Weights of a small mixture-of-experts language model, trained from scratch on English Wikipedia.
Size: 9 layers, width 448.
Experts: 48 experts in each of 8 layers, a shared expert of 128 neurons.
Training: 981M tokens, 7483 steps.
Below are experts of layer 5 (counted from 0) of a mixture-of-experts language model. Rows are named router (the router's row for the expert), gate (a neuron's input weights, with its number), up (a neuron's input weights, with its number) and show model dimensions 0-63. Each number is 50 + 15 x the weight over its row's rms, rounded and kept within 0 to 99.
After each expert's rows: a language model's description of what the expert responds to. This comes from a sample of Wikipedia text that the model never trained on.

# expert 33
router:35 22 25 28 63 38 54 31 45 46 58 43 49 54 46 45 63 78 50 26 54 37 62 49 57 50 40 67 44 39 45 41 54 68 53 46 76 51 62 55 48 53 58 47 54 67 34 78 32 62 29 37 49 66 29 44 81 25 33 64 02 53 43 57
gate0:30 49 62 39 74 59 48 35 62 32 27 44 42 65 64 41 44 65 53 53 21 32 66 49 30 72 54 38 52 50 62 68 65 58 38 47 64 66 48 28 19 57 73 49 59 50 64 64 54 36 65 43 50 49 59 72 60 47 59 36 61 50 21 39
up0:17 18 52 54 57 45 60 48 52 73 67 33 38 48 41 52 32 51 45 73 38 65 52 45 50 52 37 72 43 39 31 59 33 53 40 85 49 31 29 38 56 50 47 79 56 42 67 59 43 39 45 35 61 42 28 85 42 35 60 72 99 35 62 43
gate1:51 43 39 53 30 46 37 55 44 42 33 62 57 52 83 68 59 47 40 61 23 50 41 52 43 57 65 91 64 35 70 49 25 63 41 50 66 27 81 83 49 46 36 69 42 60 29 48 38 40 55 53 33 58 69 15 47 44 27 47 44 44 69 43
up1:58 49 41 75 13 52 39 38 38 45 54 28 67 65 66 53 60 42 28 54 42 54 36 61 34 63 56 74 48 47 44 53 14 77 40 43 36 36 68 41 55 33 53 67 44 41 30 50 42 54 49 33 49 56 42 20 39 47 62 28 33 41 79 48
gate2:55 34 53 49 54 39 88 47 56 82 49 48 42 49 32 40 31 59 32 69 55 34 70 29 51 33 41 77 58 50 60 66 56 64 49 41 47 45 24 38 41 43 30 39 68 47 29 53 49 63 66 48 26 66 35 35 40 31 63 49 61 45 48 24
up2:67 78 56 51 76 52 36 43 77 41 43 37 54 46 49 37 69 56 57 53 18 32 37 68 49 68 63 40 35 39 33 55 60 33 65 72 56 43 70 59 48 60 48 48 60 60 65 36 51 58 35 65 36 24 41 73 26 45 38 40 43 47 47 64
Abstract common nouns

# expert 17
router:41 19 31 45 55 38 78 44 55 61 65 30 15 44 26 49 72 64 54 29 58 62 36 30 49 33 42 83 74 37 32 31 63 67 41 61 61 55 82 55 65 60 43 60 79 61 44 73 13 57 28 35 39 55 31 25 78 46 60 71 15 61 23 19
gate0:54 47 47 46 22 38 76 29 47 67 16 43 63 37 53 59 44 37 38 48 60 66 61 36 64 37 39 48 69 49 33 80 76 74 41 72 38 39 37 65 59 46 77 40 34 58 77 50 68 61 60 32 55 45 59 54 49 99 42 58 42 51 46 70
up0:35 40 45 60 41 81 44 58 54 39 49 39 42 54 69 59 46 63 56 46 26 54 56 57 51 63 62 54 55 67 48 69 33 50 34 58 47 60 37 34 47 38 23 69 60 58 34 34 45 73 57 28 58 52 54 48 57 53 31 50 59 62 44 50
gate1:45 25 22 44 51 53 60 41 84 60 27 63 54 42 48 55 54 34 54 54 53 47 48 60 81 51 15 54 89 25 49 68 71 49 59 51 31 75 51 58 66 79 44 58 37 49 20 30 42 32 54 77 80 30 54 51 48 30 49 72 43 47 55 28
up1:40 54 63 56 66 32 41 57 38 33 35 58 49 50 27 40 22 69 23 55 71 65 37 60 58 71 66 63 39 45 48 78 67 56 52 40 75 52 40 63 46 44 47 27 41 45 59 53 50 45 91 75 46 57 16 35 46 70 50 53 25 13 33 76
gate2:67 29 66 43 45 51 44 61 27 67 39 64 48 60 34 37 42 18 53 62 86 67 47 57 38 48 46 35 73 54 48 46 17 43 55 46 59 40 62 67 75 73 50 82 44 48 38 56 18 31 66 38 42 46 41 32 45 34 43 52 60 70 20 49
up2:38 50 65 42 41 38 53 43 29 25 52 49 64 69 20 55 65 15 55 50 51 74 49 61 26 69 61 55 69 64 30 39 58 73 55 50 43 28 69 47 56 64 72 43 56 50 41 38 26 59 25 05 70 63 66 64 36 53 58 53 39 63 26 75
Predicate verbs, prepositions

# expert 46
router:66 37 49 25 79 26 54 54 51 48 50 13 37 44 52 53 66 77 53 38 34 39 46 69 24 65 46 43 50 67 66 48 60 47 48 66 81 65 49 48 67 35 50 49 69 68 78 41 33 79 49 60 39 64 52 47 85 63 45 67 32 57 39 41
gate0:20 59 48 28 63 53 51 39 46 58 48 39 49 57 50 77 43 67 25 59 69 64 26 63 97 65 67 47 41 35 67 48 57 33 53 49 69 68 51 69 32 51 33 52 25 58 50 42 64 49 61 47 59 42 71 11 12 54 48 47 45 46 57 26
up0:35 63 60 67 56 42 53 56 56 84 57 52 44 68 50 48 47 25 23 59 70 36 58 54 82 38 57 61 51 48 49 35 65 65 55 57 55 46 26 55 52 54 17 61 25 45 63 40 23 56 59 42 47 55 52 52 36 35 31 42 59 41 61 17
gate1:80 21 47 50 19 10 52 42 61 34 42 35 51 38 35 57 00 73 50 45 42 52 32 45 42 49 57 55 47 59 74 38 59 55 27 32 60 22 60 53 54 43 44 25 51 43 54 42 45 63 71 47 34 14 73 38 72 61 60 39 56 61 32 47
up1:68 40 70 41 38 59 43 58 20 41 51 52 57 45 68 65 31 55 56 59 34 65 59 31 43 49 42 25 44 45 62 39 41 37 58 66 46 65 49 53 70 44 28 40 40 48 39 34 31 25 24 32 45 51 59 53 67 33 63 73 76 52 30 59
gate2:50 40 40 28 72 63 58 31 57 47 45 37 52 43 46 36 46 34 39 52 62 53 42 55 63 83 55 38 29 26 55 33 76 63 59 32 45 58 52 52 63 51 47 40 58 49 72 28 39 59 49 62 73 83 54 48 57 32 46 36 48 38 68 36
up2:40 57 38 39 67 60 35 33 37 70 46 73 33 48 31 59 61 56 13 35 48 42 64 31 52 47 49 37 41 28 65 51 53 62 60 42 71 58 69 60 62 48 35 50 53 42 58 57 52 48 60 46 59 71 40 35 62 37 43 46 44 36 67 60
Definite article

# expert 38
router:31 47 29 34 54 47 54 44 35 75 67 24 56 44 22 25 86 54 51 29 58 48 74 42 41 50 39 49 68 28 39 45 47 61 48 69 68 58 35 41 45 62 73 68 66 37 20 41 29 68 47 37 26 72 28 53 63 65 43 67 43 33 35 33
gate0:59 52 50 56 54 58 34 62 62 56 34 25 88 45 44 45 50 58 51 45 43 50 68 29 46 67 25 63 54 54 29 44 71 53 47 57 47 58 27 41 53 21 61 54 20 67 50 43 71 35 54 67 54 30 51 48 54 39 59 40 51 37 63 31
up0:45 40 41 47 54 49 51 46 56 75 59 58 40 76 35 49 60 43 59 52 75 43 37 49 36 52 73 46 24 44 44 46 68 55 42 43 51 20 46 55 45 38 27 41 64 31 54 28 65 63 51 46 70 65 45 47 26 40 38 39 48 57 46 77
gate1:32 30 61 66 68 41 57 41 49 39 52 40 55 44 44 42 32 69 48 60 33 56 54 38 52 49 40 50 74 60 22 45 72 50 54 49 64 46 53 63 68 53 73 32 45 29 35 51 61 45 37 69 56 55 35 60 59 56 56 36 31 56 40 63
up1:30 50 48 63 59 52 48 34 89 24 45 44 55 26 53 43 38 69 50 36 29 63 48 56 34 65 26 53 87 35 21 54 90 65 36 58 44 46 47 58 85 77 54 67 55 14 65 55 52 53 11 52 60 67 45 50 22 58 27 43 53 57 42 53
gate2:48 37 39 41 57 44 37 52 32 59 31 84 29 58 45 19 52 52 49 45 35 51 55 46 49 56 37 41 47 44 47 23 48 48 33 85 43 30 61 51 36 55 67 47 60 58 49 24 39 42 29 66 52 40 35 42 53 75 42 60 72 24 69 06
up2:27 60 49 51 53 67 47 70 49 24 49 64 22 37 48 11 27 40 38 60 46 49 48 71 86 20 59 53 57 45 48 41 53 62 47 30 53 48 66 66 31 34 65 48 45 45 35 45 47 58 18 63 49 48 71 60 36 60 36 61 59 35 70 33
Topic nouns in titles

# expert 21
router:35 16 23 39 60 34 73 39 46 39 59 24 42 64 45 47 68 75 41 25 55 58 65 64 41 54 27 55 68 56 23 54 69 56 57 53 79 41 56 46 51 37 67 65 81 62 47 62 39 56 21 46 48 50 41 51 76 58 43 58 00 61 29 32
gate0:51 49 43 33 26 71 32 38 49 41 32 41 53 60 82 19 22 57 42 39 47 50 39 43 23 33 52 45 71 29 55 39 43 49 44 53 57 34 34 31 32 49 54 49 59 65 66 47 34 52 68 59 75 55 43 45 44 59 52 31 46 49 25 58
up0:49 51 29 47 49 75 74 18 55 53 72 33 68 38 46 71 50 76 63 41 54 70 47 61 74 47 23 43 49 37 48 52 55 39 16 41 48 45 58 41 33 41 55 50 39 66 45 54 36 82 44 46 45 67 67 28 47 55 58 49 56 60 62 27
gate1:82 52 54 27 35 53 60 47 83 64 57 46 59 53 46 74 50 39 47 69 53 36 66 60 60 65 32 45 44 47 51 44 47 52 44 44 52 34 31 68 56 33 46 59 48 46 71 30 53 49 65 18 47 61 35 66 45 63 57 57 20 41 34 41
up1:46 37 25 68 62 44 60 57 77 47 52 20 59 35 70 65 39 80 22 38 47 35 68 54 76 58 29 57 41 49 42 16 29 19 38 50 59 60 40 62 41 37 57 46 66 62 28 51 29 46 63 53 58 61 29 63 44 71 59 35 40 51 50 58
gate2:51 59 43 44 56 53 43 54 50 62 51 31 28 59 52 38 38 40 34 51 51 50 44 53 54 58 41 68 59 20 61 28 63 80 59 68 40 42 47 30 20 56 49 53 27 59 50 50 69 57 54 49 57 46 37 46 40 43 58 10 33 44 38 57
up2:63 56 32 59 59 60 57 58 29 63 72 39 43 62 48 20 45 67 46 35 30 44 46 49 72 45 74 44 50 58 51 40 57 50 56 51 48 31 42 47 56 73 50 43 37 56 41 52 55 61 48 21 45 61 59 59 45 43 47 27 41 47 21 52
Person role nouns

# expert 16
router:51 20 20 35 53 36 43 31 51 60 62 52 59 59 36 42 37 75 55 29 36 51 69 41 51 63 30 72 56 54 22 45 50 74 57 50 61 55 36 42 73 51 67 51 47 56 25 53 36 62 45 56 55 46 51 37 72 38 52 48 01 26 28 50
gate0:35 47 52 20 54 44 22 60 53 38 53 37 50 50 67 48 36 46 48 54 28 32 48 62 37 47 36 38 35 65 38 63 73 55 61 59 36 52 47 69 66 39 50 58 31 56 42 76 56 61 35 46 35 51 54 46 63 25 55 76 40 12 56 35
up0:67 36 56 45 34 17 51 79 50 82 56 25 49 59 44 48 56 38 40 46 53 22 66 60 58 61 75 36 33 48 57 60 74 41 73 58 57 67 53 62 43 44 47 69 41 60 21 45 58 52 51 29 36 46 64 48 13 53 47 64 34 19 41 68
gate1:48 41 25 40 58 30 42 78 74 76 72 69 82 28 50 53 49 45 56 60 65 37 53 32 31 68 58 71 41 46 38 45 42 71 49 68 51 46 51 22 76 50 36 51 49 49 48 68 40 48 52 74 65 49 47 55 40 48 36 49 31 19 49 78
up1:49 57 78 63 44 72 34 51 25 29 44 54 27 72 41 54 66 48 46 28 53 58 43 77 50 58 39 45 87 57 80 47 39 51 50 31 47 40 43 62 40 16 57 61 38 64 63 32 69 60 49 45 38 61 29 44 48 53 31 33 72 58 35 45
gate2:48 35 50 47 53 46 64 49 48 32 35 32 23 38 24 89 33 69 21 65 29 51 32 55 33 50 57 50 41 39 57 51 58 60 69 55 60 76 48 30 50 59 40 15 61 77 19 37 59 69 61 58 47 46 51 37 86 44 78 00 22 16 27 44
up2:61 58 69 37 59 47 44 37 55 41 44 31 57 48 37 43 36 28 32 56 41 52 65 56 16 35 52 25 44 65 57 47 66 38 67 53 65 74 57 65 41 60 43 63 64 69 56 33 56 54 61 67 49 42 35 50 59 41 56 27 47 55 32 48
Plural and compound endings

# expert 29
router:49 39 31 64 69 27 71 57 52 60 58 29 44 56 60 23 63 53 51 16 45 40 48 29 56 60 38 52 59 41 26 48 60 42 61 39 51 55 47 33 55 40 50 56 55 37 47 66 54 65 35 55 34 36 53 57 82 50 64 70 18 48 41 61
gate0:78 57 57 36 55 49 54 55 84 62 31 30 71 41 55 50 50 41 48 25 12 55 43 41 41 89 48 69 42 29 60 46 57 46 45 52 40 61 57 30 56 28 51 56 34 25 49 67 49 39 64 54 72 34 40 27 73 24 46 54 18 37 36 34
up0:48 45 62 20 47 58 43 66 69 37 46 63 30 55 50 37 54 58 36 58 68 70 33 52 38 49 58 49 37 29 36 47 86 56 24 57 39 29 21 67 65 31 63 56 64 32 65 47 52 49 45 45 68 62 69 74 55 67 61 40 72 72 23 33
gate1:48 76 28 59 20 43 57 64 35 53 53 48 61 42 45 38 52 20 49 49 60 45 54 46 44 79 53 37 47 68 24 64 39 58 43 28 36 49 61 65 49 59 56 48 33 60 22 50 52 38 38 66 52 48 56 37 53 60 46 67 35 32 57 26
up1:64 41 47 49 38 16 45 13 45 69 51 47 52 77 43 66 62 57 62 47 16 38 44 33 58 46 52 62 50 76 59 77 56 56 68 86 66 41 75 65 83 33 53 41 39 25 42 66 56 50 56 36 56 64 64 53 69 74 50 51 42 80 56 77
gate2:73 63 35 32 42 80 50 41 41 62 39 49 65 53 30 31 42 24 54 50 56 53 65 57 47 36 76 37 62 43 77 37 44 47 56 37 46 43 54 54 37 32 51 89 65 60 18 57 73 65 25 48 35 33 53 42 45 19 45 38 76 74 47 68
up2:29 41 51 46 44 44 44 56 57 32 45 35 60 28 46 67 31 30 46 43 43 63 38 39 30 48 52 37 33 64 30 68 46 43 57 41 06 68 42 32 52 67 66 32 46 64 53 31 56 65 39 68 47 57 45 42 23 34 56 50 44 55 73 55
Table cell separators

# expert 7
router:44 41 43 50 97 35 64 60 48 47 54 42 52 26 47 56 56 52 46 19 65 62 64 51 46 73 59 53 42 53 39 65 74 68 51 53 84 41 73 35 68 42 20 59 55 44 27 56 53 61 31 53 32 54 49 61 69 54 48 50 40 32 46 46
gate3:39 52 74 50 58 45 57 59 56 19 64 76 53 33 53 41 71 72 55 49 69 76 65 59 61 67 55 69 55 62 33 56 66 26 57 59 84 33 34 27 83 46 50 54 57 79 49 78 42 20 74 55 28 59 49 60 47 71 57 43 30 47 69 82
up3:22 68 51 59 54 43 62 30 53 54 21 36 23 52 65 70 67 48 48 48 30 03 04 42 19 45 26 30 47 74 43 71 06 61 45 40 17 60 50 84 43 69 45 34 21 48 60 58 49 39 50 51 41 50 70 33 56 32 37 42 52 54 46 22
gate4:43 52 43 59 62 70 67 52 31 43 52 44 75 55 45 45 32 53 48 50 48 72 48 48 49 32 63 51 59 43 56 83 78 40 41 62 61 55 26 39 45 46 16 59 48 21 17 47 55 38 58 48 60 33 37 59 62 55 60 67 71 43 58 41
up4:62 42 65 45 46 63 34 36 64 43 80 53 51 49 86 70 55 40 29 33 74 24 48 47 66 57 34 57 37 38 41 49 18 49 65 47 68 49 64 49 53 47 56 39 24 90 66 41 61 67 46 41 47 49 36 38 25 45 31 27 38 54 30 52
gate5:67 59 44 65 58 38 53 35 43 62 58 72 30 37 43 49 66 45 54 37 57 72 48 60 66 39 65 64 64 45 56 28 46 13 90 37 64 42 15 27 57 54 50 36 59 67 54 60 20 52 47 89 65 79 29 52 20 49 56 49 55 32 86 18
up5:56 50 49 38 31 64 50 70 65 54 54 24 51 77 47 43 36 70 23 48 52 04 68 54 44 58 30 41 44 55 44 86 52 46 23 65 28 64 63 62 39 36 46 58 43 43 55 43 61 48 59 22 51 30 67 44 67 29 46 54 47 53 18 66
Sports table cells

# expert 9
router:47 36 32 26 64 46 87 58 25 60 50 50 51 36 35 51 54 48 64 21 43 32 73 42 37 47 39 67 61 36 40 58 73 33 45 46 52 51 58 50 63 40 49 60 69 63 33 43 35 54 47 46 34 48 39 65 70 44 37 47 30 57 51 40
gate0:33 70 42 44 57 39 75 88 55 73 57 65 46 59 34 45 58 31 58 36 53 51 49 37 48 62 44 57 53 42 42 34 59 83 52 46 71 59 73 47 52 55 38 37 44 38 29 53 45 41 52 44 75 25 41 55 71 62 26 53 56 44 38 82
up0:45 49 38 19 40 71 49 34 42 50 58 43 43 69 60 37 83 64 44 66 65 08 66 71 51 44 02 67 74 52 65 52 41 49 50 40 32 69 53 34 53 62 68 39 39 29 44 59 64 58 45 68 44 77 13 78 90 38 41 49 44 54 65 52
gate1:69 63 42 49 50 40 88 44 50 69 61 68 35 19 32 54 70 27 39 48 31 70 32 64 69 16 69 55 25 77 46 52 66 41 22 52 57 08 62 61 61 68 33 46 22 51 59 26 39 55 42 51 50 42 30 59 45 39 40 34 46 54 50 66
up1:56 41 35 38 49 87 49 64 12 24 41 64 66 17 87 38 58 65 70 26 46 36 34 52 53 53 38 67 57 29 45 51 52 68 71 26 59 53 50 48 41 66 59 43 29 47 40 57 44 57 33 53 38 60 77 47 78 61 54 67 55 34 58 44
gate2:70 38 35 40 58 79 50 45 55 45 43 44 63 41 38 47 68 71 34 51 54 59 29 85 46 62 42 78 47 47 50 62 41 43 62 63 55 37 27 54 62 61 37 44 50 37 42 51 64 82 38 67 45 46 47 44 54 40 34 54 13 52 52 60
up2:52 27 49 81 39 52 49 53 50 53 31 44 81 33 54 53 55 44 58 49 42 71 28 77 58 27 55 61 43 49 45 50 51 55 31 59 56 29 55 36 56 69 36 39 53 52 28 83 30 72 58 48 49 64 55 25 64 52 40 60 28 67 76 58
Short Romance fragments

# expert 25
router:40 35 43 32 51 53 78 35 60 44 70 53 44 36 47 41 41 63 65 24 29 48 45 42 55 54 21 69 55 39 40 46 54 42 71 64 47 58 80 60 66 42 41 63 50 62 53 46 59 82 48 71 35 58 44 59 60 54 44 52 28 39 20 42
gate0:52 71 32 58 72 49 47 34 27 54 54 42 67 68 68 51 25 88 32 34 29 44 54 52 60 77 33 86 65 38 61 45 52 47 35 73 31 23 71 53 41 34 43 53 37 41 40 58 64 33 45 59 58 47 53 51 40 36 85 31 29 58 54 59
up0:56 67 22 45 42 51 44 35 25 73 75 58 58 73 52 59 47 65 26 55 42 59 91 51 70 73 37 81 35 30 38 41 51 41 63 65 62 24 39 54 18 47 52 72 50 46 46 56 73 18 57 55 70 41 33 64 49 57 38 59 43 65 25 34
gate1:64 27 38 42 52 86 42 66 61 43 57 39 19 53 42 49 51 41 31 43 27 05 58 28 34 48 57 49 55 68 78 50 26 48 52 66 78 72 66 50 83 52 52 44 70 46 52 55 36 35 45 57 48 43 43 40 29 68 74 34 29 35 29 48
up1:68 62 54 48 47 48 42 55 78 20 70 50 51 21 36 59 27 35 41 51 52 68 43 43 62 56 28 62 51 52 63 72 48 46 58 64 50 61 66 48 14 52 50 54 69 63 30 80 63 58 27 55 61 50 45 23 34 15 51 45 56 59 39 43
gate2:57 54 63 45 54 58 79 31 74 54 26 61 56 43 46 51 64 33 25 43 27 48 42 51 16 30 46 34 26 55 41 70 35 61 53 65 71 45 80 50 43 68 38 42 85 44 58 70 29 34 37 32 71 43 70 51 46 22 69 49 54 54 51 57
up2:60 40 48 28 52 45 64 47 77 48 45 70 47 64 40 28 55 21 22 51 48 13 45 52 60 29 37 57 42 51 49 36 17 39 43 26 58 39 73 66 53 47 50 77 68 60 69 35 42 38 26 57 65 50 69 47 70 36 60 64 60 77 46 46
Name endings, list newlines

# expert 26
router:30 50 43 34 57 44 70 41 55 34 31 24 45 50 43 40 57 65 44 21 49 42 73 25 48 62 43 66 34 43 35 70 55 59 42 61 79 40 64 42 69 39 65 59 77 56 36 31 31 85 42 71 18 56 33 26 52 61 41 62 15 38 15 40
gate3:40 54 51 34 50 42 40 48 50 11 24 67 64 62 44 68 45 61 52 58 52 34 46 66 44 70 40 59 14 61 50 41 34 58 61 43 50 56 54 30 49 57 31 39 65 51 57 54 52 62 40 58 50 35 47 50 52 69 62 65 32 52 33 50
up3:49 50 56 63 50 42 60 44 48 52 38 60 55 50 56 69 69 58 66 51 46 46 64 62 53 53 66 62 17 67 39 40 60 35 34 40 67 45 74 38 66 69 61 56 45 72 67 54 40 70 36 22 48 51 40 50 42 62 67 42 72 67 48 60
gate4:71 47 35 72 76 36 74 44 58 57 53 48 59 41 11 55 32 75 67 45 45 51 53 68 67 52 74 65 46 75 33 64 40 65 46 28 48 80 19 71 62 49 65 47 39 55 51 60 56 45 36 42 52 59 41 50 43 54 45 47 56 51 47 74
up4:81 51 39 43 33 65 51 44 36 64 48 50 52 55 45 34 36 33 51 68 43 38 49 48 66 76 54 49 30 62 69 79 71 76 43 48 45 48 20 48 16 31 46 57 43 47 57 27 74 29 69 36 48 75 12 59 38 55 54 67 56 49 10 69
gate5:48 45 52 67 25 44 58 48 38 50 64 63 46 46 82 66 46 69 52 26 02 15 43 51 28 42 55 74 43 56 36 61 55 44 15 86 59 47 41 59 50 56 57 42 37 68 65 80 38 60 64 47 52 15 57 57 31 28 60 53 50 29 28 41
up5:52 49 76 45 55 28 61 56 61 45 56 58 84 79 28 53 51 53 39 40 63 64 63 99 51 66 42 46 37 64 73 58 66 69 65 50 55 51 49 52 43 67 50 79 62 33 53 24 48 23 45 26 28 59 48 43 34 70 14 51 45 60 67 51
Word endings, participles

# expert 3
router:63 50 30 32 60 31 74 44 66 74 52 35 41 42 29 62 58 60 42 16 63 51 59 43 25 56 28 56 60 52 45 53 72 66 72 48 70 49 57 29 61 19 46 41 74 43 16 39 40 57 61 43 34 47 43 38 58 22 58 68 31 53 27 51
gate0:75 31 63 38 61 58 37 45 37 59 48 42 54 65 42 41 35 56 31 53 75 41 38 47 42 39 62 56 21 61 56 60 54 68 37 68 60 73 49 65 33 41 62 58 45 94 32 66 33 61 55 21 51 29 49 35 52 48 35 49 22 48 54 47
up0:34 58 37 49 44 37 41 41 62 46 52 04 49 45 54 62 43 57 69 36 46 69 52 58 52 57 52 66 57 76 54 27 24 47 62 37 63 52 48 34 52 50 62 58 59 53 49 50 50 67 57 27 67 38 51 57 35 49 56 38 31 66 64 44
gate1:76 43 54 71 57 63 47 23 63 84 42 61 45 57 62 48 31 37 62 45 36 62 52 41 53 78 48 64 34 36 33 57 47 56 52 72 57 47 57 43 56 53 38 76 68 60 46 70 38 36 60 70 51 43 32 60 49 39 66 32 57 46 31 37
up1:72 59 48 32 46 21 57 45 76 58 54 45 74 67 39 54 49 61 65 49 61 66 44 55 43 43 47 48 46 46 60 44 49 40 59 60 61 42 52 70 57 56 58 59 55 60 40 30 43 61 37 60 67 35 69 51 45 43 58 63 55 63 51 37
gate2:38 59 39 24 46 23 50 43 49 45 34 20 19 58 59 75 54 47 48 27 71 52 52 51 28 55 60 33 28 77 46 57 47 47 49 58 59 36 42 21 54 72 25 63 54 41 54 65 38 43 65 49 51 60 57 33 34 21 43 59 61 25 37 39
up2:39 89 23 52 72 36 34 60 73 42 54 59 64 54 52 43 60 63 48 61 36 66 41 63 45 43 52 42 51 63 69 65 52 43 31 26 40 43 35 49 53 14 40 36 31 19 70 65 63 51 34 49 30 54 54 57 56 39 40 34 49 44 35 21
Infobox field names

# expert 28
router:38 61 45 10 77 16 63 45 42 54 63 32 31 25 45 47 52 54 37 33 62 41 50 56 43 40 45 61 50 52 49 56 65 44 42 50 74 58 63 27 54 36 37 76 57 35 45 60 47 73 48 45 36 45 46 68 97 46 08 66 30 53 30 54
gate0:61 69 33 56 67 28 35 48 24 31 65 70 43 90 55 56 38 43 49 66 42 70 60 31 41 55 40 48 47 42 50 68 57 53 57 30 28 64 72 77 57 51 59 61 60 35 46 45 53 52 68 50 54 58 39 48 62 50 42 64 27 40 29 41
up0:53 49 59 49 36 64 39 42 72 47 43 63 72 16 69 68 64 67 69 45 29 80 30 52 35 60 26 41 46 52 18 50 45 55 50 22 47 58 33 44 56 74 64 53 22 65 53 30 50 56 63 60 56 67 70 27 46 42 72 25 36 37 77 32
gate1:43 40 49 47 36 70 59 46 38 53 71 59 06 51 58 65 41 45 41 47 68 05 41 62 38 20 38 53 63 28 49 42 48 69 62 71 64 57 34 49 53 46 62 48 77 44 25 46 54 63 47 71 72 58 47 55 64 31 66 45 43 62 15 77
up1:58 67 45 49 47 24 64 19 56 37 52 55 00 43 20 54 55 31 51 39 56 28 22 49 44 25 28 50 60 46 00 53 40 59 47 81 11 55 51 38 52 69 67 43 62 54 85 55 63 54 37 72 49 61 43 35 57 46 58 27 63 65 35 68
gate2:54 41 32 16 50 30 33 56 49 42 59 49 61 27 48 73 79 64 75 46 84 44 57 76 47 72 43 88 30 67 47 53 52 47 34 53 33 62 63 43 40 85 33 24 44 57 30 50 57 69 49 48 57 60 39 35 81 35 46 75 22 48 52 40
up2:46 60 60 46 73 85 34 72 42 48 22 77 67 50 42 27 51 37 63 49 35 50 48 60 66 82 60 18 41 42 44 49 44 34 49 52 73 12 79 53 33 30 42 25 68 37 47 38 59 34 21 48 35 40 47 41 47 61 58 53 66 58 56 54
Table row starts

# expert 20
router:66 46 18 19 99 45 61 27 37 40 57 44 34 41 19 54 84 61 56 32 37 62 54 35 71 49 14 52 23 41 27 47 43 51 40 73 70 53 55 43 69 23 61 65 55 68 58 66 54 59 26 58 28 48 58 38 79 40 45 72 42 66 37 48
gate0:23 72 36 53 70 43 64 34 57 36 53 09 67 40 36 52 16 63 76 69 48 70 55 35 81 37 37 43 40 43 55 72 43 38 45 53 49 62 62 76 31 48 48 39 49 45 47 77 53 33 27 51 54 48 21 52 42 41 47 79 39 13 36 57
up0:47 16 70 45 59 51 59 63 41 68 35 77 49 71 49 38 43 29 57 41 59 42 55 47 37 61 89 38 55 50 43 74 36 85 80 55 37 50 40 51 67 52 43 44 48 36 38 35 64 44 65 48 34 17 58 53 52 52 64 32 24 45 53 62
gate1:70 63 43 44 76 60 41 25 37 73 67 61 62 67 52 62 63 38 59 46 43 47 33 51 36 57 70 50 50 57 43 49 58 62 57 44 42 40 69 61 66 38 54 72 26 41 77 49 40 49 25 46 60 42 43 52 70 64 59 54 37 69 42 81
up1:20 78 57 50 61 46 52 59 58 52 39 51 43 83 55 38 49 54 66 51 54 58 41 34 21 43 47 37 14 62 62 67 41 64 45 56 44 41 72 53 60 52 41 36 45 49 51 36 51 73 58 43 23 46 32 51 49 42 68 18 67 39 58 61
gate2:83 51 36 20 18 67 36 40 58 20 63 66 63 41 36 65 56 65 17 37 55 34 50 42 66 21 20 31 67 36 47 80 51 44 64 19 44 14 58 45 39 67 66 39 56 71 50 37 42 77 78 60 23 74 71 31 43 53 65 67 30 46 43 73
up2:68 46 35 26 51 78 70 37 48 27 51 67 41 52 28 69 57 52 61 53 98 61 46 63 51 40 49 17 55 47 39 79 44 32 61 34 49 09 60 83 44 56 76 57 61 63 41 63 46 86 61 36 37 69 48 60 17 55 60 55 32 68 71 76
Venues in schedule tables